From a checkpoint of a small mixture-of-experts model trained on Wikipedia: 64 experts in each of 8 layers, 9583 steps.
Below are experts of layer 3 (counted from 0) of a mixture-of-experts language model. Rows are named router (the router's row for the expert), gate (a neuron's input weights, with its number), up (a neuron's input weights, with its number) and show model dimensions 0-223. Each number is 500 + 40 x the weight over its row's rms, rounded and kept within 0 to 999. Numbers have three digits each.
After each expert's rows: a language model's description of what the expert responds to. This comes from a sample of Wikipedia text that the model never trained on.

# expert 2
router:459468520554512548433518477506434530427525479513442492474523480478515461480569476497446475518480442539511495453470502495498533489509466574534546504483540457511556510512519450552494492456516453518515549532474498494536507483536492516471501493521456470456582447617471458573445485523539426501511582436501479473491546487518526495539553486561507588471491519509481568503487527480469470533596554468498513518496501533486544586533455534627558531490452487544523516529502443526472489546447550447500500522515451487449505448446506466568519557521512513511440540446540493531556490493544441562471581469515461398449437474519454482478541556570447491507470494501468527543541511488496518442394
gate2:518521505479527472574557531510512460485450555499478493505526533472475559535543455519550485520446515536519548453470596476524532499485511519477525511517536450526491541503492469542422546482479445491503494459495457490587503505520441513472567536592479514375511456431546438495463469481489480522422476472494501468541472503437492499583535567526494456426488479481475427496525474483572543460570449457484516487444478453531531556499483473516479480508525475549491429416424485512521501438517479499480464555473504465485504461512466466558479575467475446441516468487433553469487470508535550549556570530516471441541517559486557535425436467525435399534502487536472502498444503512473507598486
up2:490545515503553457511437548478571488510449538475445498467515524501501572582521479624518484433439482514479524502482529548585539498472564566515477509465463529471494444508480492502425544546445519474520374502524478514484492583467471516499514471547563503498501509459450514482459467441432507519535540522460492509474495491478492451502521461479515506426556510550485380523584491401534566520536456461455519507460515499544519514516489564508528444530511466485440453447570475580548484453490482512535539488479516439471504468460516449553561534479453548483509498414574517517481515520473455505552558489481461462530494531545483509385446509547512498536481472471470462466500517524517516500444
Determiners and possessives. Articles and possessive determiners opening a noun phrase, often after prepositions, such as the, a, his, their, its.

# expert 28
router:489480478561528509445474519478416486399503553512473556590502415536416493483488606488437493577517429504511430481467520452483509469484428576487532500420480476475524504547498448415480473437499420549550499514461450454506513488532519508527505489465480515473532500498581471560400455536519475503442532503560543468534493579557522535574547468556434530482459549501500529513524514473524427546523537561487561480457457501509533560518492521535462470486463489519539503520508414509520563549487566498501508447497476503530495545461487514555567497553577511489470495505499497452571501480522467504461543524528507441477497559510441500473556494507490483538539494546489500491583513425505511522520
gate0:382419509510552502504481475562484478523573506487445491494511466497512465449483443519492554476478433417575448514484522388516500538531506515496553489379493508460464497473564489501496483518499485508528552472548488467455499451463486457543493490496547458543539432524564442546484493507513473425552481507531536536514505515550414456542469501534507489499464474541523498576469497496527525461507492543498484485510541438445449440502511487537505499433466502516472569552518423493565539535500506542520516492536564424498493506523512557457445421503493496510448513542489447559551487483559569476479527487549409499440489535437545509448522518555451523386462491437479484506574519476531504551524
up0:515505458527442562517541580486562521471418474441541477516445538462548521486515529453533538450553547501462479509509455555541536446494470439530470418566513441532565548519477523514487453483540499543519493535474480520470455500526603539480500495473519538526436562489460483412590505542472505516512536514425510474551516449470603520488504494457500463538523490495496494487559506509496485526435514504528469588496514588549527513474508465449489546587553539387529478480519577523490518482500500464506539499448441538481508465504482511515542522510526514471518519465436482503466457567433483539560524490509574521560482507514522544534450562528524432558556457564467517449412567510504478514500
Plural nouns, pronouns. Plural endings and plural people nouns or pronouns: -s, -ers, -ies, members, students, men, they.

# expert 63
router:418476475547518482467541450544412493369481506527512609503509528521432544590515480513450515482555465560453491477501459429441492494553451523566483498421520448523545498497384500477408489495489475525491463566454412463550539481525474521505493464494532498496524464495593508530467397522520474562475469492496546523504575539518547537527548505485471494459546504455433517501510559480549431531483542494474545499488498526528514579572513514523537559537481505487516519502500455531478438525454524469492552526527477464470550462504500508483498559497519595535472483466470505485456483514462511564465566501485519493465423494548456450462552456508485461515509409458515491543536495486513485497458
gate2:543512533529493468559406455536466495431491475490422496520533537537464599454536483419514442470517524537530478502461467511466577481526546473506562494438509466442485522531482471481433518485505489489507496434476512480593498466474537460540487495452559451455478556533558494498525498532494479532494528558528471512482468441525486550567507505545529454504465532472539475495546525529558440520478508502496510517438585504540524441436494428548469442520481473523526483553464466508483512448484549426542499529512534460480466526475432408490519561452519491533506549508432590531549493510440461408483509462578386407515469495519482522496477498453511475527509493508473572542464492408569491528506
up2:487535553521527525457508542440501508501487525498516513423495459467455405590519477558509513512535536471476521524448589508551451462505508533514453499509511499514564511518548428568510494560519486520515514526522432513457547511538493494431507540525539619507585524441513502417499537441495518568471451460486479490480479509459537545463480455470506543537510507496472426472484514445478520515564518501535483514563515515562441570493538480444587497520537419437491450399479528451514562476473487543388479518506478440480545460575473577488544442508538503433507427486521502484495501523481505582527537510500488482402444477508499515470533437560504479482496497483525422492509517531437492489484
Year digits. Inner digits of four-digit years after 1 or 2, such as 1997, 2001 and 1883, in dates, parenthetical years and taxon authorities.

# expert 32
router:450455505521502545562478500439416448417470514571452544554543443539521556471544465475467481494484465458528439460408466549478476484508424489522417498463542476529582546563476494455524481494485525501492470509524400489537511497502458508465515496449505561466498471519509383551467484532536516522468452482531469505530437527530500549568510547505502544549520478520487555540462458512539461514531502512431507506453520504465518549464497517490508542445469489567515523533513412505446556484489500459516541473533421528524499472493477425498524594494536575496439477446487535496496560558544474544487586417546533507439468568511505526427485554528510505522478434554511492497580504525517449480471
gate2:488489512474407525496428482477468506486503487537564461537488550583486526451516480435444539494544504487517481447459461521540602544498497554491552460487543455506536529458561440471477471568506485503508471556558486487489451487559519516461513560524485567480462451528469534483469542445485554534569564462534489538437488529507565558475529501491549608499522499455556502505503534505517513469467544491488440547571536499464543530500437513494527549490468516545482533488575463506522524455509509453600478538459493453458403524517546525498463535505481592539474520512500465503556523504451454511408486575562492506511562451424478490514505583552492455494492445527488517469618542517513538482493
up2:445508523525425457473413486450512526456456495490542458510453584556476520481535476454443575439546488489532495501471501520528604507494478533491531487516512459492532541449569459539463428597501517564504445506532513506469476508545479474447505509496492612455473461585494568523471487455493522479515535488469496521445454543503560524484530510498536558506516484500534505501495572525504545508474527492507471550579547476509569526508450491482514533418474499500449502451514462488517516508543512431585468548510473487495466500491505563558457541484490609535451526515554445552588530500472419551443490529550490508554529451454504546528507523535518491491483509530489618500595539548572487479498
Third digits of years. Digits inside years after an initial 19 or 20, as in 2003 or 2014–15 in tables and lists, plus percentages.

# expert 45
router:455489474503459448475537491453426520510474452492504534535487497509492525510612458510435439452441423495466396505501526497520528456518461549558479518440515458539525436556497531518478494497475477515492516514455421517454533458445540501460485482578516453474525453545504425563422406549546499504470597508557482475496543571531517542583601459489550497530514510567495459480551484496540452517516487497503462503444492475507494582502504503475516511503529507552590460502469442543381508538457464506518525468517394487556472441512482482477526561501475576511464487480517450499449527467528503583505510431531502463453530499475477511500511493503545442516528489518533513515542566452548493488516
gate1:516489528486555411453596458503427550526513522484528525537489489485465520540433489497521544493514534514499482486508490486455487474466480460501486601491499511535451503591479513538467439537424475524519542464440498429488552440510494571457513425529490506491477552469449435514504469527503456515516534433486492511479518472556458442522466474522472483480540508584494483556471433512497512546468505498483469476464474487480512489521518502484491558595553515521545437542479450444435446555535635499428543454485494471585522538448521443510483493533544530463470523464527429454542499448458562548520455423472449542469475488493522456530541602491454497463495575489487506465521486515566469470583
up1:511493476485498530493501472485555584472491506420567532426518512441552460494509570530561486530542490469554478530483477488519462488550430510504450365506511505537552505486459491506525595534510517438521486485527515487438531496536538488561481557453514491439466514565445515481497521444463554486475497516548519547557508492486553543499466487556513529478461497511542514490567495447479488506535506494466455508519560545528498527477535513475470431524520583431508513577469491544466554478511490465542532520429588494420545502518480495435512457547441448518509524540464544428483523541531497423453537473529552581485481413447428481463488408484519493558526431434524485515418548477476467509463
Pipes after rank numbers. Table pipes after rank numbers in standings and results tables, plus name particles like de, di, von and dots in web addresses.

# expert 21
router:474488474589538449390435471499429533416480518475508509538536540501488461521504438459424511523525495553559481455499496483519504433526500588487491537405544477557572524525504496519490480455454442524501503559470458455518499493528502493431437503462471515402516465587614424547419442575484459519492538490508542477511526473472477538547606532488529488445538534522464502551494518527509454532488507585470581546511503538529517581506433487510493534463454502570493557520523463490534500502478496442504475497497442487508483508444528533496508505569562550531463457522529453467467532442490499554534585477495523493479502476573517456488522537516493501556463521531486496566521484477505494516458
gate3:524435518421529435538522524550508443506468466464498439465501518475566583541482485427483494467474538416521524510511520492439535515509462473479481512496515463528438522567389474571460443524480429529445531512520532578448497516549511445455527503499513507507477518524463496543495569508517410472544519502477519539517500498575450540532469496503530488461517389475511462486508421470429478539549452526469446530489442535467595517560442429532592520483539506495518546496473504508515518455553577446452497466529535447501492522467489529555511581463549498554532505496526513559419479456469475475562539535478545516496568553473523473505568517507517531485476509492425457506500478496502586533491
up3:534524503518557556488475537506503573462484581431503503507598533510544452475526528596509459459472501565417494440458518468519485489478569540487511500496490523549540505470564535491579533433496527456511528547506517444552511487473529583459499537529491479453563525518467432475497400465471567518465425609596487514492457496535525447451534484513500464562479580483562497548530518487510538493539497466505521487511524468489478499503519576466436504518580480517500511474442537475473469538495532451427566449515491534518467451471478515512483446559492560528441501539515491459479510491572515499493512578489441475536485422499507570506374576473503453503495497499533484525481533473474485485477
Collective and role nouns. Nouns for organizations and roles right after the or a possessive, such as team, company, group, club, band, player and father.

# expert 24
router:410512474531457449486473452509458532480486500522506521559506502528480537488550489444494524544489506547442503515456493443442509466484514576537509507437595467491510543479446491458469563475502487491490556550489424483516539496591516484456486426532483495413514460534566441534433411493509471487503576485472534462524492608516485439525612466507529525491504446442497525489547485547492439508473541515533506525487527591513567528548541568473540521486500544552504496472500497515498449535468568498531509481521433516522578412492527505515527603492474561525485446463463538538500489550481523533486561452512536473475474540503452541501538521512468504577431504478539524537471556518567434512428
gate4:436475520477486497551457435507459499464512461567535456553459576473462530464489503476504510508480527585543510538524510466494546530439446542471515515489501497510481476466552437513572554563464521460489521542453420471483562412467514515498446518475549488510533467520491533529486544449480515534487488504485438544508526525463428516528498504540476599479440546427515491499508486517521416502504534466508495507418532548550555528551441525592438548557502469501539479428486529429470499537505415506469443485553555548563486545544427485529507524548554544540509492502418507520538534493518553476519504489548571504589551469506399504411493517565507455458513501474476511444504552548507519537498
up4:420536554505486460547490466514476499502433504528590409538501576461489568435510480483493506501481544572502470537516507534512544524474480473475535501484444514490527532442526455499549509534490451471521517482438421415519569451479536512450486537453574519496501489481559479509495514442517541558505537508499443503542500518477467468509452537556509643463443501494453492524479499487499438515548465489520454501452509487566522561533484514508453473536501486518522466424552508476465497552519463489519382422547552555542450482551443484538495493513539579491527460482441531497590485513488565475461511506562556476566527503464472480459495514509508451468523504411525468470453568554563562555498
Leading digits 1 and 2. First digit of a number, mostly 1 or 2, beginning years, dates, scores and counts, such as 1989, 26, 10.

# expert 8
router:419470523528464470397536515484480522401529468540449550519604513522484489537583509478413498474467503487539498502451468502473584498515415575559461538484528476483503513460520545435520462508531472545415515578477437481505500503531502507518485474458531554482549453625603468459444464511544499425520462466536514526471551533524501517566502533544466484506461483485504479531475499536490492526504503486521517486472496488455512498487514523487580512515564513505511498458483513530480470489525516455525503476472472482431502412495499521513514544455523535554400517479475489526433541458518423597451577471531488480477372570494554526529528518536492538445507467499545505508534567506468524498483
gate1:506527513531450498504511583466487511453540509433466438493533494447505495555553548495481482404508480493468430504511484486432501527549514484551513463616546511474481473469548492550479470485526472549505523522516517438469495646592502499523588519395476590470520513502590478479491510515534465473498533486535430488482516559531452549447471549565451511497539556486510477460499474482557525539536481499500506479499511461459522535526532499439507495466469455455521553475544528496554543527553532457545483479540525388516494395557497488483496472564494554596502552527485505515488538435515487478539547509504558510493402479511510490504482444471498496524463490530496457509515451551489583558525
up1:526459458464511455538472476491528469539434502551495560487399454568491479488431420502525538595541509533485538503530540545528482525416490474450519485379471528541535504528457509436498481504492513477461501472490480531518452384442514538519440534594525462526499458514434535535488519462442535567519476530469581526518516483489515478526515459442529485526435427458567542498523545518418530497486513510517450552509510522560447469535487516532473478507494516534477459558457464481449468489466475582435536456442469603519493561455476500523492540456527442423483452475461474510526431567511482517472457501507479519495579528511483491486470542508494509496532527459513575528501542471495460417471
Verbs and verb endings. Main verbs and -ing/-ed verb pieces after auxiliaries or prepositions, such as used, released, developing, remove.

# expert 40
router:447491527516503530421488488515454503458510538574469546531493502512458566591607484563444437491473461534544486511466495464532544430513503521537470456458555447497569491441531498471463508486517447502480485524468490491548490401515476514416494455542488499486504505521577442550529434498522506469515447513517509439558562569488544503546549559503490513505595575534494424518531565585568424465487606456551495490490486550495569546527515527469515496475478518519483490488463434509542460487441520508493508494493465436498513467465448489491554539452503576578486480448541482520488574441511493552500529428514525462479511497480483515411505562516504532489446456495480503528457462450524492508455
gate0:445506477449542514465514499494519521461440460523528530500500495434544467550500508526468417481472550507496485517467504494493484471478577538549478439501485491480492533453516534446548534525515512442476487550466535423567517436461472480495519471501458488400484523454488507488524493489488494531550559449498501499488561536615573500549513546507491480516490555553585463576500558590475440418494521551537561528544488541558521488545531549432523521452423509574474612437553494488484458462477462423478537497477523513467426485493531492528548573552541560534494537547554471514454521556527517507467537439502533509573461529492488486450491531493575481453544410478480443498449472509508472495492
up0:483425447486493451537493530477501521439507482526541500494503475463550522538579505503520426421536514514525499495464458430473505544503601480515538509478515519499533580427443537492468514518511506459501410512483516373576434469504491518535434558482516541479501355462496531506535543528428492564529509495607498537531470489527532572562541485570471404530525535469546497554506556561537464473534540490544483542530489505443486507470525529425479554452463528575527492484458525482526510485442505472492526524490476505522492463531531505525497517512522505505458473488438450525497479476485516519439560524515486455481452558533407514449477539524589518477501418465469486500467452541522520547502
Quantifiers and numbers. Quantity and number words before nouns: two, three, other, many, several, some, often after with or of.

# expert 51
router:489476488514455429394492486477437470437504513545454493512489498601504490483533472501477505480499431565433489451490456458465523484520521545549454496448543507526576479517462487435530485454442476523516499548563421551526501454553490483506482493565411514470524522543523466502468464553546466481477521525560469519506532538514547495557542505521510531477533513457443438533489536542539491490468543491511487514475467539466543566540457556513515506405449497604507541463452505526505513549511510459477473487519437526483545499512468527464516548499553412547530507512484432555547552460545480534526605464496484475453496516537433536448575508446476544505545501517462599497607561441470490460463
gate0:545495506514435473438467457407472484502524489542545530469509538535540507449542479493452411439511491538422456474507478557477494520555519466506493487458478545518460481517523529501540494456511497606577557486496511540501491517552496416472453493447474557509523496530460564529500503529553505474517507509385543539472544448386438456552517557481516582458501529528466497603553504575562513497542592524505542495541431501487474532481402521489504515447487505529491500507531515517501477530439524527517421466525446506526472436546478465448559492461538538545576529538512496515557539437567435467511496490509497522478423481521475429507539525544444559499502475483468537521481504472525500456518
up0:528505541519470458483454463418491561495559521520505493503528534546465481498607505505473410445534476494432494465514507611482496494508513456497488530530487526577508471466539530547511483493523467604526571431515506550466497618478468517498494482466439554431456487536482564523443456491551486499485450540447511560506535474411495489522536551462559510485541577543530460523560502520496522425523580528456508495532473507544498563508479528474492535456486496580490491499545515533490504531460556497526409495573434496487509521545499440497528447521576529526506523567487490506541538404566442508497480477450534478442437478444454548561563456512508520487524506449453517505501486453508490455504
Space or parenthesis before numbers. Spaces and opening parentheses or brackets before numbers or explanations, as in SR 11, comprised 50,000 and NpSG (Industrial.

# expert 12
router:465475488523570501432458526464491523404553584525489589466446476525470456530507405505469472476525445526544410442503474465483543553553461572545471524473516507491506510489494493488470473536450464449554526595503485495496480500461511471493507439548525436460520428508585463576480419507555500504492497486509455488517454536478535525535534530538486556419491528477453499514585494542535486587487532543570525536447523567496541550497472515533437550480515492546517517484500450438474513533472529497518476473516436466475526457502489541500544558563495572518449458464502525496407530505478420548477592479514512494551508592521527543430498530491518563520523478501520470522510551461484459447505
gate1:540472470580507539599544494497440460506544464482516503473505416394553488418495481521448535480541492440515519521483494487540499463466487498517454447519557490528536524481492529478546502472541519505462589437503467457610499522508508449487458458513504476468480523518424481563504467487557433545482464531553516498481466479571473526499589491470442487429514548557524465553526500511493505499511509451558473489507454470512501400460532478499427474498444462499484488521504581559455470540464509513465566530501586547494502512454547480494498407548526507479500535515521534604494549414540497596510521481551499467482520502466486507525474415473535509479503462560408509553491513497447432490500
up1:464541469397498511524475489464471478491508509490495439507466536549408439440389507558552487466552455550482510510494509497478440484489458513533532509478515520507510532440539542467474439520473518491426431498571555495460536514460444584518530459459523571474528542500455509525510465503519505423498478434453531507539522553518481522470416478490546534525386458531547489476439511502518497501523491520576549490538519534448457538603472491505471483455501529581468505555495453444571508545490478474515530517516459524496497534536535498535520456452444526492484441541475482474477459585438455492479461484456507535464449489456440580545527540541543498525540396533513478518477483446522411460495
Numeric table separators. Pipe and semicolon separators between numbers in score tables, vote counts and stat lines, as in 79-72 | 83-7 or 12; 12.

# expert 42
router:435451509565550477436492540426470458429521478610458574497506528538536452536569467496438463492496500565441473458470487505433560400482468546542493508456535459511500510546532549480456479481503479518537523527471348500518546483497497481469583492510493460448506417540545410529408441499546499548479513480515478516562560526541491529554525516541515525472511508473487426528502504522514434559561487495500540487510511531508566533550491507488572529476517483575541479468475496510484497523505552487431556519530409543505501421457494504550496512495517538524413485437497482514512502468495473553453485482500514424507490536526465535482567499555490538578499517530492469563512536468519475472487
gate2:477486461538472508461475563491518534512532554543476409504461477478519483529552519476446450504459472551471517593539519541509511547465439503540561517524372521445534510449543548519501438442474533457538527520423499473444543543395501454508476476527495512436512451541385495472459509366493538564596538508545443465474528524540494467495500455476486521513484467491490492477512476521534474442463451430527536504525525450500563502523493503500519541558514435443508431480572476548476484519499463490483560524479430476511513468512517494512454495483439464446441566557513514519473519465484514479436437478515488492485482508528491488564493495508489465527522424439475506467411473469493597511479
up2:459423529535469494531458547540527537542491529492515426511463495540542496498549518516450434503495485556457490501525550580458403551454459490545561560496424501484521530483520510493491452454512539455561542419464450504501546557443515465470497471532499501480493445521391481448456504389544530576554541478564442436464537506557480465524456492487498529492482509482475447482489475529495480459548431458492520546520539483538537447503540457483536544502478462428542428399549495596462527437500497477527513509490420472548536454510568497560475524501454510434504541516511496516513540483481487516458516498511482485503459509544470499548479583489454491555526459450436500462478504489459582515565
Name-initial capitals. Capital letter or first piece of foreign personal and place names, as in J-ovanović, N-duduzo, Vish-al, Burkina F-aso.

# expert 48
router:425485492512492488429479495514461511398433469532529565606507501518460478447560461456480464545467483507548437464404440466520526450483477535504505517415545419475553522538493479434467473454523484481525488566452429473537478469533532515456457477515502441486572436547609514502442448562485472498486603497481550480477507551511502547526541508555509542465521511514540531542507504480489481525496514499470506507516474498459528534549513518511515569495443458527516494522491442507471497536410492447542501485507462520472492457460466495511530562509559501460440518553465477526464492488486514524430611424530537446492508575493507509438556511551481545476493529589494541505558485399531502503492
gate3:479531455484508473484509474466443546512524454447506492584489515504508523490530456510526490443566541500469503549525453520523530461478487421540535529425481506470529471506492492495518550452516490534522521509485463438453608587522520541538442455398456591494486501432563518507552543540545472537514523539475507494469549531530377407503529503536481480498462475498563457501522471445559524600560533492511508425498467517467444455483441402499450524516504509512502473586566504524555574580533531478501453516533490558550532503525464544526490486489484466510489554512510489472485486430381505529515459501504476505437507481543518567556453476445468479422532515485519510500513555490479529456503
up3:453520485531589475467448455478511515597497509457490477541473563482439487526451498510490489484531575463498548557500465501533521451541455478511535471406508564519514556456466527539508497467598490451480515511481476542569536498524482538550537504590462577522478420513521537495436554487493499501510485501547538480435544473597470509510465519491507491516516528479505546547464502512501456533504470439446487477551578554530466495556499503459478502487495506467433515503452470558612517595542484451529504488532520531485553506473446483483536499514499547527461533440546518606567418545428491468518447569504490522514496573480510489474462514475446555502553536430577497483522591551497495503484
Head nouns after determiners. Content nouns after the, his or a, naming activities, works or things, such as work, album, season, games, cells.

# expert 59
router:430456481573496515441439500504468540442500521510507531559472447597468463521523490496484523489500431514450497449491514440551544446496443523489487522433554447499576483531476520420515542519526434496505468503479423523626555524500527482488488487472531525460598452506544457524435451495514545505546463446427491527542454587549533566519515470541461502534466543534478500485515486548512459526484529489534501472422466484432554524454510547544483481516524529531520488498514427496463500572448519454533517516550459444467493468469524556550540541548520572571454475480490493547429503532498482528476556440496503469562467454500453520492512486515459524585450504495492482530526549478502496481372
gate0:523490536427589497552513514527446518522458487494585471439491509439473494476487503503511511572476527475463498482516499521566497478449453578506546432513493482566534548454543489517465505503532498524539485449525470458471512486530469499485507510469449473557561565466438570473513491479510536481472498417518501468524511593510483521528457479528488545431490439500395477480548573515446482504457499502490565502564478411519566417494471475422542512496461518541483517488554503533442474551407502531538518534510469516484506565441546494588545452534473500462484472544544565386495530449408515536431477501500435472513425528512463507487496543465507487525454512477433509533526469455531433454481
up0:539451513445550490548575501521518535473447551501552474531450496524476525514496464449466553547467552482445531489492543505570526495445417582581543472499523515563508531476459547520500491432545486495533440504512465463486531447552461460505486475408509513450569529495454571501503470483524557536509501404503546524574510591458510493487507441492447577457493472498455453463575515445497410503467469522532552511547504468538555455422450530457497461477436462554518525466490471516477484523442502479460519482448533525558490554426598474542521539531486532495476423534521556440499487507444537511453500460516497471468419463495496443565467495470497479523471499482449550496567475481528463471473
Table cell spaces. The space starting a pipe-delimited table cell before numbers in statistics or poll tables, plus him, had and Preceded.

# expert 15
router:456474510504483505435447474495468495463440531533480513483549471538449471527516510473484428525491487531455491486525514473494539486516515562517526543466609519518519540545486480530468432436510512497470523583488401479554490473517513496413572461511518570438560485521630413482453421455506457513511595473555455547473494560559518537557558568480456546556615481517472521491485501520563498457547561516468484502461452507508581557524479509460468507490459462492528446536528492497484498545419515436486535528543454530520522469484544463485507554530510500539486503445535492526409530459513498510481515516556473510484467563534495436417498492468505535551496527515504461538535581483518515474449
gate1:478532541491521407524524464526489584472494511562491455484509515500476521502589507518483484504548487558492540528471491495462499532565524482501538504523548470524522566493497433507492466439520442544456543519443543495610500434480486530442503473556462479495483506512508463484512486431512515560475468567452489510505513414509494524563503483502488588530497462545465430532477507526614438482515537432524470521480466521454633425498515533458492548470518497489445478514582452497485442504563464490423535476465421546555520488548415506522499499527527534457502471506568433499493531498491432467469510524470452487409504558444440540476446498486478459479498464495457456470397493448489512478461
up1:520474497561478591493517534474497490531558517438463551504466482467519465524403503504490560516473483461509473513546565504560468500470468509497487532491427519496462447537503533511453546528403557472541476490542427536410476551534516476522470524504511494501523516476442568497476517556505498469538540461554537487488510543521524503454513515505541436477517505491536503549613529470403570508457469523520492474518575505501442526448462451564471444523485537460589543508432506502486560502463519496515468556595537491452468487451636448498523495451499492513533537470441492527507500506520526550537500501554602522523494487595588472528521471490476501512497510482579531500583528530574501526519
Sentence-initial pronouns, quotes. Subject pronouns such as I, he, she and we starting a sentence, opening quotation marks and parentheses, and first letters of names after headings.

# expert 54
router:472439518481520496458449495467411492460511531529505566557490460465492537455528462508475497484518479542517452424457449444449516457507479543525471551425556429437528482509477512520454479468520445497476555594417499518508501509572568520499521490533495536438509383532502433572494452496502445457422547465489519528439581492531585509554590518542528551470522519460494539540507518561561474535549494499573462472493445502518562540533482543525487512447557527491488479475463483507481535501463542536511547544411464519464510445493480510547568565478556546519459490418524519519446511476497516506485562537480470517531503516542480464467517475494462442557528432494523541607496499530517475512497
gate1:504484455477537520431439517443460460532368507561526494516564541423512496404457503477489488557491509501449474461435429508515511549487504525530459551486453489533518489448507510478519506469495500592512501521492532521506488545533550479552515527484545523563490444462510452586491483537485534494554490495518472498459479471497499485491504480478476446478496492507441513520479432485479512486537509532493514511496364483569472506593480521517542525565488428481487514557562529484509467540431519534520554513401474453508523548485494491481463468473493507450528458499485464463419566480508404510431505525464584411438556507475464473396527416537506509494451488592477531538485485532457506540518
up1:577434489502506533537451533496517480452500497511514455432536480500449518568584531472494456487454513515501457509588511481491513487451498473470522490480474449460478503469482497468563499510514515441451527561449547545488438520462431540458504497524508577481566482508523493502545530542452530566529554481486428503488436478510459555495529484474559496465549456547594456480556501523492456524476545531407460444515517443507451518434509478497505435511526533555488530525492492486574538494473477497520427532547568516516473537605601548531546456416435550479547445516539463524481466522589543531514501493558475445538436489537478462469554527493432536513573487534498449510495440428505533538489
Pipes after dates. Pipe after a date in poll tables and slash in coordinates, plus the or his after a preposition.

# expert 14
router:437478502489505482482439504448453582378535567481413561535511547528481512502469526491448551502491450568422479498562432460519509483491479494499540526460552456469519502522636479441503538466458463471509489514453470530536512428557512502508474477471484479436488402604545434481474432495451449497495520491513535446475551542509577521486492535511500529525584525473487486547526520579521402486510525467543505514487500519485551529527428531500479498548533496528564498518458444533500525547484482512455407499479447496511492455483474488524479584547492498517423488422553487515496450454529444550474582440496508554549480527484492485474519505508453495527497442555481479446518520485524465492494
gate0:491425518487498543519532449467532481441440527438501514475508483498494455541489520529542438547534526462494487532537458453551549437541466494511502544419593483521500531508587494492472549427495523543471483451420509549539530521590499511500515469496509468531490480569491460467446523597448508534520463532455496510461431554470458554536492497450470516563461436581542427458475545502487519574486536506513559533496520496415464470581541478548517556491496539494501425582447530529514483503504490463462531530495502526501425462593397538508481493470468536438464509448544483515513560486507509471510549445542445481467485471515511435525525470516476429531409494550439495483465483511552475504487
up0:556541471511492500490473543539462520599501540615488472542478563463501518506525452486477565428486485515492482480453517522453475588494533526521472462568438533454489464533488443492570479595485469471496475526572506421509478484478523484448488489479484529554536519488535503491535467425541470447537528468545497471557541471553543437518488522553518537447469556451485581541465477561525502405501460506470419535573465489571510535443455535431472477488537495529557549412556430459478523462480503524510438439493513524506564497446552494468518539561580476535550438558461479484539476512521460522479482570481569503535517549456512512479514519509505557490515516508538464492529521457442539491540
Digits in codes, dates. Single digits late in numbers, catalogue codes, ISBNs, track times and years, plus century, centuries, later, II.

# expert 17
router:491496494613470502458488483486461547434450486499494474523475548568495457499557474484511516468506456562475513459430463480470560477559460501552492495424538528474549480571486550508479529480498502473532480469498460501552468492520471462477450454512518490518530415534540453524441390518549475534503537467489489535512523493443484481512561548522495533466546545478512566454512553480532447517514474488520490470511443562462532495505546517565528462550523522483460483512501428492526544572503562506575551499490444496598518462551472472438549524534558516510433484446501533524546515506492458563464559490503503391473410468510489551474470565527480443517462444512463518508536480394441594414477
gate0:453494541477547479498464472599529481469512473504506551470526514492533537556545513543535473501534525518536596443463484456506551568549528528487513532464416521432485497499536449566547482483546481474519497447557503456472533424475425454484530548468569464468512464527546577544501403519505516465493522501607500575410519508530495501509511564592567472483563514474472501437524444486522521540525510519485506483529506523515518518508444560541529527480494467480508616529479384489479540485456468479530516501505453518537481421524532510517419508515490473545456539535388493537481530490485581448497524532512500520512472436505522450487483546532556478469408477441448522521502475498502488466510
up0:535546450517515430538453490524500538485556490522553464498558498533575483523481497521526453584559609523531517464480452483468592478461486491494527578474456511458454523444555499486519495592542467539518424473483531505483450408429467461507535473430545451557547452495479503568469468513556540474518590482506476522524487503553529539411522558476553514452504509492473530435485479516492473479483533467465521415529498509469512458502553546584502538515494519499485563539517474489502556501427468528501478454454485505509431525574568545470446447478469517506462494470400487531492517465486570479471488497470477554567535474515495441556551489424480519530459470576486479516492416475497500503481
Indefinite articles, ordinals. Articles and quantity words like a, an, one, another, first, largest, plus the leading hyphen or letter of list items.

# expert 18
router:448418488514521448499459492487516494421483522527473534517536474506468513475555471462516428467511417519594484469471491493415605479590434557513473496479582493509507558496481484471538466524494521488490526544450425531534564471510442477498508482531523494473481400523560420617509439537477472489547535478521495508517496532477495536600524516507534565487510539490440462536500508489485408561499543548529593526473508551440513560555496479517434520472492496603478527539564440473483472511511448471533524515492451488527572501478470471482546560564529555475511528465516461555501501495557452556528575432570477486486457528508524504504540493486496515536471469525517535547508539466519519477515
gate1:452416501498503494496520477463534485455518545522484554445501490434447457502518480505400479427563470512538533440492489478453503546500579546476452455478527470442489473511580456577452454534500521474522459504424488624528495517522441486518513546521493511579508479502534558517492513485533470495491465526540422513462546565599497528472527453529501458456512544495512478475482516483558497510503482576520569550448495587553513503539553500534514529417470453462582540441537475499523584484514487437492511530533553498461515465522437476491514495546519573511537475508529538535530552460534513538499510531536448460510472458500464533460471551466428506579437545562512556461603485504501525494474
up1:544601495518474502501502514503494539522489473493463452571510516570535532492496499517589521605453516466463505549493484509563504475502441448547538520570448537568518530465435571436580534463510484496490504511570508386468513475495533512467471424433512531461465529484470444465499488511461528468509544466469551491501461434423496452530475503497493513556512451459492514551528521508460505485511520418501454496579534474447455485459490507434463483587531480557424456546426515501471415498476525559489475507451451486529491541486504516533476478440480450487462497510459481477504473567482531441492501413454571579468494523467499483515539454514603499438529450443490433528451523490510487517530
Text table separators. Pipe separators after text cells such as names, places or headers in wiki tables, as in Name | Origin | Type.

# expert 26
router:458503549521436521484486523514468549411477491452453561509505498537484446572570483529470544520487538522514446431423505454519519490550499508557453527445554484534499549447438554485451489461468477469492467552514459568519488432580551483500479564484486495451498441512550493543422443517519498432490527518524517458513551530536492572550532502523484478509544515486451528558533536494497452503558486493559463481449475495541519548621503511475505490481478443593538514540474480538498455541449524490485470477529419483520540519470432530518539550463494567508449483389485526549475582493466475524415505504565508424466470516567494525466575481516486499601498475544469488530523511476452515481451
gate0:493411552487532470539524530489504522506494475478471467463505526490476481538523543508490496496471509487436506425499511484542560521496482539537513498560493477494489514528456570438549511583566451510469549484462388544543500482494468518449501493500488437551468496514525463465466403522374511489537463562514504480517469472530457456581530460524536496391499504545455541582471512541487515481512528549446514491542494526495505494510493522446561566415485514563564569483452493500442465568498495519501524547549578536485479386475527419477534490527522492477522473446535491548484560543562561452527540493457443470503531503451518473521559544482453528504503492464512498527431591445443560505478
up0:504399539513522473522488488512500525531529461463427469455492534461467474546527495502510516486500580505439476497509522512562513544486497553514539554552490440526517494511462561460540540585585476449514565543494423528502502404440446515488543514525529442472512485509469472510459449507446548503525471611521534506468439472529454467577473508511503481452483512521498543567477508554470526462532516562496508480556535544493449503547508524493569539466474490535542559483505454487472455614475476555509535505515558527497468394468533443446516489508475474459499429478550464532489573544551548451521480531460491477545544518432520471460547489470494542509468463414543478488423583419444480514476
Range and decimal separators. Hyphens, en dashes, slashes and decimal points between numbers in year ranges, lifespans and tables, e.g. 1928-1996, 1986/87.